python train.py --d_model=256 --routed_scale=1.0 --n_head=4 --norm="rmsnorm" --norm_place="pre" --qk_norm=true --attn_scale=0.125 --init_std_o=0.0333 --lr=0.00132 --lr_mult_qkv=0.7 --batch_tokens=[65536, 131072, 262144] --dataset="wikipedia_en"
Below are experts of layer 4 (counted from 0) of a mixture-of-experts language model. Rows are named router (the router's row for the expert), up (a neuron's input weights, with its number) and show model dimensions 0-255. Each number is 128 + 32 x the weight over its row's rms, rounded and kept within 0 to 255. Numbers have three digits each.
Before each expert's rows: a language model's description of what the expert responds to. This comes from a sample of Wikipedia text that the model never trained on.

# expert 24
Inner vowel pieces o, e, a after a consonant (zooplankton, sounding, Cast), plus the word in/In and word starts like Te, Go, Com.
router:118076129122136140138095107146074140169152143169157115129156129140085082197177123161163111150097120065193076114134107140179082141127128192105147173092134110120126197130162110085133188133101108129109084140171118114126149077130123117116199112128125142115113099106105132121080173153099145081100117111178157183175124178179149150146110141138153099104107156152212136128057190172094118135074110124141084122101079148157127143177076109133065070129165128094160129068130120123156090123073143067082184154114103145121128070127159121082124144130130184091116135157128188128137116126148098112099142106152144140117106058210101123177125134064102134145157116099151136141096139105152114141187111127141160159172163105072117144116179131109170167182165126115095142167105085072119185176148124
up0:131125091171068120116127138139131087171134149137075095079122130144164111088084085084162136050122140185109075063143109127119129129185119150069081129055104124128153150153186178122127061134076092088158121125124133148081135112078125115111072100143140089102084145119095125109089171098156076181123139099108105090111145092126099141120139132158169121125121048118119101130127096143160205122111121174170102191118121133135120128133147097135140158115158093095113139147117117138079096159159145165078118072076142097135172158126120128103152116115124111132072119115148132200113143067131110097130138092176150120178120128139097044073063114114142087120184067153174150090094167109158105115138166109137084146120130122036153087140151197126118191148124109177147104131087136151205131161152136
up1:142149141115168120149169078148108076116110109076105143113142090116101149155132080137116146159127107092121091122132109148116071127203110160125126130106173141151181130157116118169149140119118142127106150138037118168167137086206077162133113151180029117122155079108093131177171120145121111152098159065142133143134139107190172153139101109096179127154123116105117076119126139139115180136096162090189083186130154137150039127120110134111076152145113100117123172159096077170120132099110084116095088195151148148139209128174130109103135165105087107171118149140172174131131163148173149140116137226137090147208112118074120153102123178160111179101137114181090125116138143102104137144144097134157134151060198124090134128087081178090155156164148103156116105090170128151128131114156159
up2:108130098166098106172088082102127126076129163118111076073044132155105146161103087139132100127154129141130134142172103064123152162128141116126113133105132172160122077166153111139152077085086140151126064092147110146142138070124189205063125117152180142135123139143111152149121183137172128142137119156182134152138152156055136167130129134156113144066125121166150161145129133105097050132135091172175100125162118098167160085149146087146028126131180107124082139095172090160129126125092142138172127105102161131203128146119093110127142102194120153134143130120117162084165193144183081122128171158098081127105131114136101186151154083092095125092119159092181080094193175091120129125140103125156121129093141122129142129099134176133087158138183025136119117142112127122124084220140154
up3:163185156148121139150122106085128114167150150138097081119121148131119107125135142130157060060067155163097161083101113193109138048138160131074102136124122107136117136134095116121121191104163117092135121140103121126077141141145134113132082141155067139138128109098030167110119148123185111104060134088091134127080126151113099183093132112106124120163104166171162104097078136118100078148152138164137125111135147174112181056110070128139068147098188112106188120146208055102149096154118153115174100140126085107129119120154146153096104086177120110123115162131115139127181151128196115089120148128109164120165125116136097089107129113213188146148117137145080201099148115154132152094160099132167026086114130126100089107133105108151143153149204144127168123136126122095139119214136176
up4:109173141085140131129109100124086107132084073184148151076112145145127085087156090144152092137186096084193036084109154052127126151183124103160103132109154118135080065146166137090133015100078174137092101114175104184118185159098116109144165116156141129137082148125156148088114115197083156129152111126136110136133160128124128157124114122121135152116092068125176168158110115146140202140102156145099108146089166150145134152145119129141156061145147078142110168068179092110156181096087137107104111101133163094142105101141154129110074169173131162132105155144071170145174185143125055120112144152115053123066114159189121100132167139138139108160146123123136115082172190137132135165144124132134107093095144110099134110088090154111088091161184132126092141136115081154134191124155126
up5:152219142113130155149105152124112058142160066140167124106141193120116124055144126057095079142072106118128144106110145076143102095163079157084133164139171157161121112195137128100118106086079113121151163119077039096149147162142171115137143084065130178190048135156129152109103162095190165141116120142159102158117088152156151205100125114082161152055099147155093117144136121132145120128162103150142142162121121119104206106129107101134091099120147112118127143106203144126141131150069165073139141126099098154151107077137114152121054135127134106136091100122113102060178149081156168132129148151102080155101140099143077144170153119132180150117095088090156128148145113134126111069127094155143032150085129124144095117132102156109114121124136135099206095086129126126163149150094122
up6:152159114106168039120129149109127079165086117163153135170156145142135127177123118151107093112052120123125165136123158139159158066134122117139132111092112129105050129153168133121150096117097184115123105145097206155120122174141212154163144137119129105137109117105127180158099108117095111093120132103064116077081051118114149161132107125135151105076126158169148157145129094137090149104188105152114114224132124179127178132093123088148092152099105117166104179132170108177090018124105162194094117097185127120147136137181163081146156155149149125109148102146109158137153149138138108131114115048136121148162146136195118160162105103065087120122095109164098128119127169107110117072194124177134145076189168110117161116093128104133062116066141128122071180116101121166160108124118141

# expert 23
The word of after nouns and the comma in lists and places: University of Missouri, one of, Boston, MA.
router:155172120148126124163114084098112140157084110139146122134122046137140136167044115115096101065072121083167069151120073116115183135126078124105107092093143114141127149100132199139135171143097112073146093065147132106103127102126095140074159150159104169102101127118154110205107136136137134102155138140171160151086089169122123143123163036147144156155193181088111074117101146125145082174084131091139093099140112155097120102138077121132109048138086135140138110139177136154131124150130142080143133193114151101153138099118158158164070132192154133176086129187123140126179104124158103117056130126173114129125160134103126056148145194126154115133174090110100137167106190116078147136085158121091083171193137080061123141102178148090157177095141111120093104128074132146140145106144110
up1:125159108065140159087108097108120129152108111115064122167153128121129124129135095135159128121127198086097130130156102095127124083140113145158126117157068124138128149157147146120157163088099128093102111110067105083110165145167173158143114085109181132155199141147088131096072119116165203105065167145060117133128145119053126129018112159136166178014152173161122077150193084150117139141166090140092163133136091159163115153153162104172109139158195118090155139098134078112085161132126096142074133136134126120162137097130131150171105151134138139072127149122046126133154142078167148117116142135142150171109162171113126165156118137137128105146129131145102081125188112134191130136134046057156047137109123103125094069084134146164122148126160138072084144143109165117103127122088121
up2:123141122116134125071090150132149125145077135101147094106148102109122177125084083080132077132099141182143121144123080128170133096107159130136039088150187140177162151123147077115141128132138183053101081176149131146072090122093056093116171060092123137101136109141133135134118140128194076101134130208109113193113078142170133127164148145132098104116099148147188107106155142093135127160101123101105083130123153127156110185137138132155128121089114155135141130110147130120102094104127167163085100122049119088122185141144120105168177132081117123102089166103128043104154121163140183142147169093155168105165128081132119070129103167094188170171155104114209085122146116180134169099073116145128183116143132151128105180165156156185083156141139103149105133120197110162117069078151104
up3:103054075133068150109119151197138120143154157159168158176150141163131071203110119125141116122121107148140145091148180140091146108148183111184112118130124077129072160105139117114202068127109112140127150080057131100120173121158145145126138144157112100145109087099093162111128169144067092139109131181073114053156145138099150195125100127138136139137142093103120145150067112109147124130160128218109177122135144102147179144166144097100130152104132204137093154153123074148133131145090203118079115154138119092130115098118128121178099101138142148164072159146083167091161135117157123102122105145122130105224139211104134164091118083175130102137130160124113127116211208089156151104150111117132139143137117065158121161130076179119129140127131136103138142118038130148107168131186136
up4:098104107095164110127074086181122108155131183146130163169132109113128119116138102136089074158146134128128115058148095095164078133115090148227104086142105138117086138043171131133129158120140120063114167136167145075152178096147170157082122114188165120165158147171140160148110167142136132152137124137105112166112170098137097141143094091131109094087105098084160110117163122154135094174139117164142118154160128206084110191203114154175105139090146108118183131035122127120129091132184141173119085084166081101145192123146124154170035073161091143104111168113139190141162119134121143137138163126109113138125126103113108149133138119122134129162120143105162081054079145143167149150142148116117137042083125142146178103092130127109125143114155076114174117049101112061131156100130104
up5:113091090132074157141143093184138092141198134145163102134152154193116092108114085098142087083098120180118098112147119120106098092109146131156101089095123110128123141129114113083116113139146147162085153123122119157075139139142133157061115118105133158255118097133102212118154091102114123122078179126112142074146164144214103175111081105122129145101108123145136124197142126132134167105163129130107154162111112201144146146156140130138139122137146071142143120165127066149128132140081122142089114137104143109145099122116148095123117141156133164198046168120124109172200125124112155128109215086112067114160121117122117186130129123139045066160129105103137094103181168077105153149185119138163077139134155119145085156162102122128115134121193127105197191078141119096178159182155154
up6:176127109076083063114037120140181140129128134058152155072200119120133106120141136098125124170162183187159076173143138123141109116106133143163075134105159114193108166115114168050126144133137132085082091186111113160158159093161139157080127099142170090142071110196143122133104187150041129152134127126089086117121187178145153124136098091088122136096214112135189113183196126128152093155127158139181132160140115134164187146137084192133097127141124150141161122120133168115114115155162159119107116154110127127130140136160113131069156077142122183111114189114181114169085154102122124077165164081113098129127120123089069124151111105169138108101110150075161156092137084156162205142124155140135151144097120132115153132111127151158097142132122133131127117066121109064169136133130073
up7:154091212139094185170151078159110123117106086109101123163124110156093115157172087114124108186124134119092180106129154092101116152181153138183167106109124102127104121141128164209132103134116212149119123159104119203084060131131166204058114120113110066185126100169120225130094149094148134148102125067164102114113134151141157151072126106110146173125127081116112116144171127219096131146179106082173166134122083086163157123095124128117123142148137088127217129161105191107125116142140140088172135136120087148155099128164142088131051077158126136171118125142106143084148102170114139173130116132171167159090107045144126145123148148133151139129123085154124166119100151153120140122142134159139105141152150121166168153117183101147099170131134134146165091192111107189117110151159088

# expert 29
Line breaks ending dates, headings and list items, plus heading marks, opening quotes and bio-list words: politician, law-yer, Bar-oque.
router:116111190149095044175174121151122139121144121142123148122124151121093139190135161148073138115149109123115134144115154161119143123142117096102109149093143096115134193046125138129166167111096123081094108153036158102090121083125109158113057120125120188155073091186110136163099155187086087078113114160101083095113145133107164173032145103115177151164167114172111110159166152142094096159123118210160196101111104118171112124144135080131110189114102055119087121123152168183136099146113129114143103091073104100106068095131177136140185126177167117164098196128173176124101160059129093127125110129148133155147125119133060141136169105168108103160106079133170139074090169174161114166115141138146149078154131102101160157120147119119108118133120103121148127109098139184130162142121088
up1:155110163104155101126111094165083135109089109157089094139149075123076109171153113064129101088101140152090124151148151168119106126204115179151132148092098056155113107110130168133200146140165135145125157126115116148093128095163128125104038141123101145127143142194124123143073116136138086123094136111111095124121081166125080130145111122139152156159135158110120137113110120153087089154058167030255151117150085122100098101125110171175108166180103098106146175100140117111128086115153087177079177116105145095145105130104124103147140078148138123163216135167145161145137171150107114131157143093120077149110145168097133134114137119116103052181085081113109114131087096178097124119134119080129115109177160128136171111127157140091176174150168062132132131197095072097144091091170137
up2:155134071151149176157112116119071068184106111142117121132107105181091185160073158129138136111108138113149151126127173152155119142165154122120136058067058095125141158087130147177121127123142129044143140103135105089112124097111099169122111091136149135080166075167098096122096065198095095128089144096152100107096122157139115147100119079150171128114139142109133138109174108115113110143135061166120166115130097177109183168120123125148129165113133150096063253092117091091135169131076127067127132076088130104178124060159172125109153093136148052129126144175146123175170117116129122100116145145134102188119162091079103129092137181142158091107146117114099157138158150061085136124175148138113162142125167115112132129085199158072106137161169107130167147130129137187189101122169151
up3:112173094133133079148112175137146147120176123105091096079067167132152138147044146134208116147111157095166100123140161091100100096157111097128094130101120150168131090054109130113107136133100068155148134118120156133086114095062128155096161124108136113123130170115145156122154127122070087202164142141146110098103074171120106187162102089095150144159096104097072125160116139176160115152120120096146098124160175182108155122218157137176090109125142097122107110118117121137145139090134106145128196125143122103115133120118206148081171113233137151091132088142142102112140170119147059123078105176174105153081138155153143082055157122156134135120131106156099132131160103115148133113163125115111140152121223146094124087092155128109127126122135113205132154102178153223109117184182165
up4:188125109124167121122108187165143117116141186135142063124178106139136167150155132140215105116122131089123131179139109117081150117114074112120133070121137113153057134123184147149159149109077087121101111058082139077108158183103155117150144129123183097113188134092139097176109157134149110088157167095108174127165091109145136104147141102113153155116120107097095178151134130187162141156165114083135153123098103117126154140104123095162131169098147198125137116105165144162144117059102191128112147136151155067182119112078166097151096170143077116131176167095121124144166147129118159082144161121120073104154154114109064141128121137135076069152178104115072087116152181136151130179135095127140143116116076073121083075090149144069117129132136066051104169194163109184136181162154170
up5:139125127093165173118147169150106124153044111180155116164155097130077101131170124136144120156104118110110120103129082132106083110166219131126102102124121142135141106125133138133155145089077152079152147102092132092148182111145154144115155131153178142143194118155121094154101215176104068149119162089145133075132136158114100129098121051131170133157143078163169150124168142148178120149165164147130147120127133106134110110109110072124129113156171085108124109113112100093111072169111119111100113120192101127117101116118153131130088096104108141154118127183134072117170181138119135101139106146107124219156193090135148176138101178133145131079202193061072117189119085104099155021132091100115115183171123148104077113073124174084137139138212123098177111116122118156179133134147142
up6:132150162098146096099127213091109112170118106155163095162133161147109113096146139084122178091094126158115097127120130113168125129094122122067089085117139126143187134114190118111170150121087100123169158167116137113124134131143111114132140142130137149124083119125127111190081155107165135130130062152153191159072090107115139128133117109096198188213092067162175108139130082156149138161046109174110113187130126137100203106097122134142159156112129098176165162108067076126154133101113159088068100141130125115091107081118141157132103112144125145165140097163085112165148156160165160062118103138118130108114177108184136101162057151161111134104130130149134079126084119090135149065133076033158129139177092135100139126118159138099116173146208146099122177092194115112218134138144119
up7:133168125090120120137155084130097176113148132134114047142125140106110145158095134112049139131100082095105148137180162163181091104103078150119108186135101129151127111091119108125152136132062123114144144105069137124134099141180151117118155152114160123113126163119116113186113104127043141163105149130125104043128124140158094171110107115141160169168172168145110135150157124131119095111124156113146156137162144132124077053157108136114114116094074090086099137164057084107168100119119141210097140141057168106153088181112142083102088156163193119170208098144144139159118164133142094162144156063180062125131185126153053100139101132104152088172157083169089108166051114123142132114146105114113108210161159122127160171172137087109166135129167112134102142139099117092165086134174167